config.toml
experts_per_token = 4
balance_bias = false
tie_embeddings = false
seq_len = 384
train_tokens = 506700000
Below are experts of layer 3 (counted from 0) of a mixture-of-experts language model. Rows are named router (the router's row for the expert), up (a neuron's input weights, with its number) and show model dimensions 0-95. Each number is 128 + 32 x the weight over its row's rms, rounded and kept within 0 to 255. Numbers have three digits each.
Before each expert's rows: a language model's description of what the expert responds to; "gets" lists some tokens that make up at least twice as much of what it gets as of all text. This comes from a sample of Wikipedia text that the model never trained on. Tokens count by the router's weight.

# expert 9
It responds to: Subject/object pronouns and adverbs after verbs or conjunctions, like it, he, them, also, not, then, and -ly endings such as (virt)ually.
gets: " it", " also", " he", "ly", " not", " him"
router:096131089132100117115090141169132140058098134190097110154102117073180186165072116161143149161100147177190072133088168134162124150118145146063151137191116093137097145120126099134154088106076153124138106100112110095149208160113128126065148099153168122132117135129142184142116076105156162129
up7:166125097154103168161131134153162131135138144069103085134072187137120105117147162141133149141110134177166172097140124104069139182099133109043053095159122133136076170180152082108180071149159115129103117117162147057093092177118166151141146093097126145155112122117127184155117147121133181126
up8:123105157163120144143162114152119132128099097123130142156111147142123083128188061114110119196060048103154128082190203141133089152151099165120149173160083143113131112095128070086149076118130074152175122155111072108168145083131174161164117169147124165085152116106148164124138136157127149097

# expert 34
It responds to: Nouns ending a noun phrase, often years, time, months, day, season, people, after the, a or a number, as in over the years.
gets: " years", " time", " year", " day", " days", " season"
router:114121153111088139096127121160174154083176088135132096088172152084118110107113119128140091206167169135087099136090129103146203167121166161070143123118174087154155178153114100123156151061070110156075083074122130143136123161098114157149129132122147159144167123148142137179192125064101125141
up0:126131196172169119102132116166155169160168161104130101068089101150134100112127115151119089165090107090129155101107187095116139113117132157129164125118122127112087134125142122145130167075171116154057135123141110033091157122097104073174127126130198172126167111147176096105150115123118069048
up1:078122177111122128115147105104064112119073081127150144097202099107128120112120152119130124146116164059119112180152158120146159180088140123136123160155124158096143128093119102126104198173132109153120121137116098158077128148162135139189151173182096154065155116039096140118157114214161140127

# expert 60
It responds to: Word-final suffixes such as s, es, ies, ings, ments, ations on nouns and verbs, as in Class-es, var-ies, Rank-ings.
gets: "s", "es", "ies", "ings", "ers", "ations"
router:114108133112133150149170111092113087134150154075104122111150086081185112170114129148178109162097138156145134179138092142184112080151181128090116092124176105144130187114089077114150116159080083162119064116126112115099143088144155144170157165165149129161086079072117092131189198103109124167
up0:138103139090081079153111118203125091142103144048167131128114135086125115111164186134136089066145157158114140095083176132119183123134133159126096118133091146143089116107181108159110115132095196146113161148126121074130144099098121101141112134118114145143133106111123175100118250154176068130
up1:135163143110109099112107112094123133132132117107092116105098175113118096097177183157179061110151103170096156135174144111132159138166077120128169150171180116118124109141126081105191166179162111068152162119117145135141122134115123130155142063170129067075171141165187074131136081061128074131

# expert 43
It responds to: Indefinite and definite articles and quantifiers before a noun phrase, mostly a, the, an, also another, any, large.
gets: " a", " the", " an", " its", " new", " their"
router:173100154103122137175140131173118160032099127159095141119096150167148171077129092147177101107086096092116162144065168079133097166071160140094139132167113115115176081106150167132122144157147192164113110094119115105144131082113084150116188139088121117183099082106131146151099129187154122124
up7:160199147151148171137077095126098155123107154161090173137139074138127155129138130032088192146161112115079131176135151123084187120124140125134141151084116053083098145095157127069134124165181138113173133126151113129130144180104088153162152139107113090114169129176109176117081087115105130105
up8:106071149148113093162133194100155146134088075183133097118170098116116005131139120126138100136065179177135134129123190123120114149135099121161132181160114120129111076122161110158133166160114080116063093160145208105125107159158130128123121143150129119124130136151149145114167193149111109087

# expert 8
It responds to: Pipe characters starting or dividing rows in wiki tables of sports statistics, election results and charts, plus list dashes.
gets: "|", " |", "-", " JPL", "incumbent", " *"
router:099113160110102154133156125180094112151157146080140100150093140114071077085100120089144150126130172119070123082130118208153118139154155086119116145064117211149125093197076190141138092160103132114167099182140143101138159176103085106123144138144089118131125085098126151168079141145178132149
up0:105105151118146154133109111159102149138138159106166164153181118063144123119130134129096090124121118124118158114094149063134161141175099119089124158161155178173154126093186116124108129173087062141176092121093145081158097101092103158169064154133105166162117211206161118134162078123130074135
up1:141151153120118091085147148153150111115216129118056185120178132126130108064191127111149048144160101157197124130128173180135098111107110102151151106104109150114087149121191139114166102140115091167169100095048141083133097144094170090134126113149140167145123191101133143110138144146135150128

# expert 57
It responds to: Common nouns after his, her, the or 's, like school, family, house, career, club, band, village.
gets: "'s", " school", " family", " his", " club", " team"
router:121117193125103112105106153210158169136191160108138099139189176115149147126124136131097099157179144146096111141141190079139150106150102122154151141110138076088169105105116160109146070088061124099072148076092095121117155083139117159165072109102119123085166185134140167155111140082159142144
up0:144122102163155099186138067131181168196091123138140120103150127100094140081092153134128163129174079126080132115151191144093107107146149073128113119149171088117177097153149144179127125098114130140164164071142139146139074186090112141125140136101140068162045176143142143141105052146132124121
up1:131160116131152182142113194113140081135085129161161115102216141128124133100113110116112046122133123125080144117159139128083127128103130141173161205156169109085135139083121165151112072078134104047119147209120115110108114138140166047110120117134122134179131139116066153118097107099123152120

# expert 58
It responds to: Quantity words and predicate adjectives or participles after is, was or a: more, other, several, two, much larger, used, funded.
gets: " more", " other", " two", " known", " three", " of"
router:132161156126130126134101164192136147064149134151116145089157112104175127175106148104144105135188123142165154140130148074084079159037137163109156137100135122189081099094147118111178098082119143160152077063087162093175114100107078135124148084148146127139090078083163111167108123134119173146
up10:168136122168078142148125135092133090132154141135095148189151120120158165115097147128112185103149202096132107107128140113097150103141103180075120130174123107161072178094127132204105100128125165090120060084096131148116147100104127099210180116179105095105080119140078101158126170142174158154
up11:106118065131141079153106111152082101096180075120101116123151198136122112061137087120134116138127155150189126149170137145126112173109115132180101192127170140085113108081166090108153141120163145171176099142124059115152111147128162146168061094178136199141147115173132155154097093134147169129

# expert 16
It responds to: Short vowel-consonant fragments right after a word's first letter or two, in common words and names: w-it, t-ow-ard, l-ov-ely, v-ibr-ational.
gets: "it", "ot", "il", "ib", "id", "ub"
router:125074119106171145089094096138143086146119045174132094115119084172182159176160149155128158121107087176089186167110132161152083083100143123131160110093139101125085128153169148125140159069101092111158047158079111113146163117145145132137169113157092089156102131157139079142139188104135118164
up10:170118138117178142244109175050115094137120069161112087121135088122156117183097148134146117105132137129116067170127119112150177160124055140140143127117109148119111168120109116142140192090165100112109072139101126137144119099070177153159147161175121134154160130133119139098159086120164060133
up11:106179074124131130131142093096088155185155107142095126136063108146140135135118082128103131106112132131108145165144103099177121192143132122146141170082093104106100217123149168079119116156069124083155127153165097086089132116139173074197116084131096164178091153141153115132171168117199131154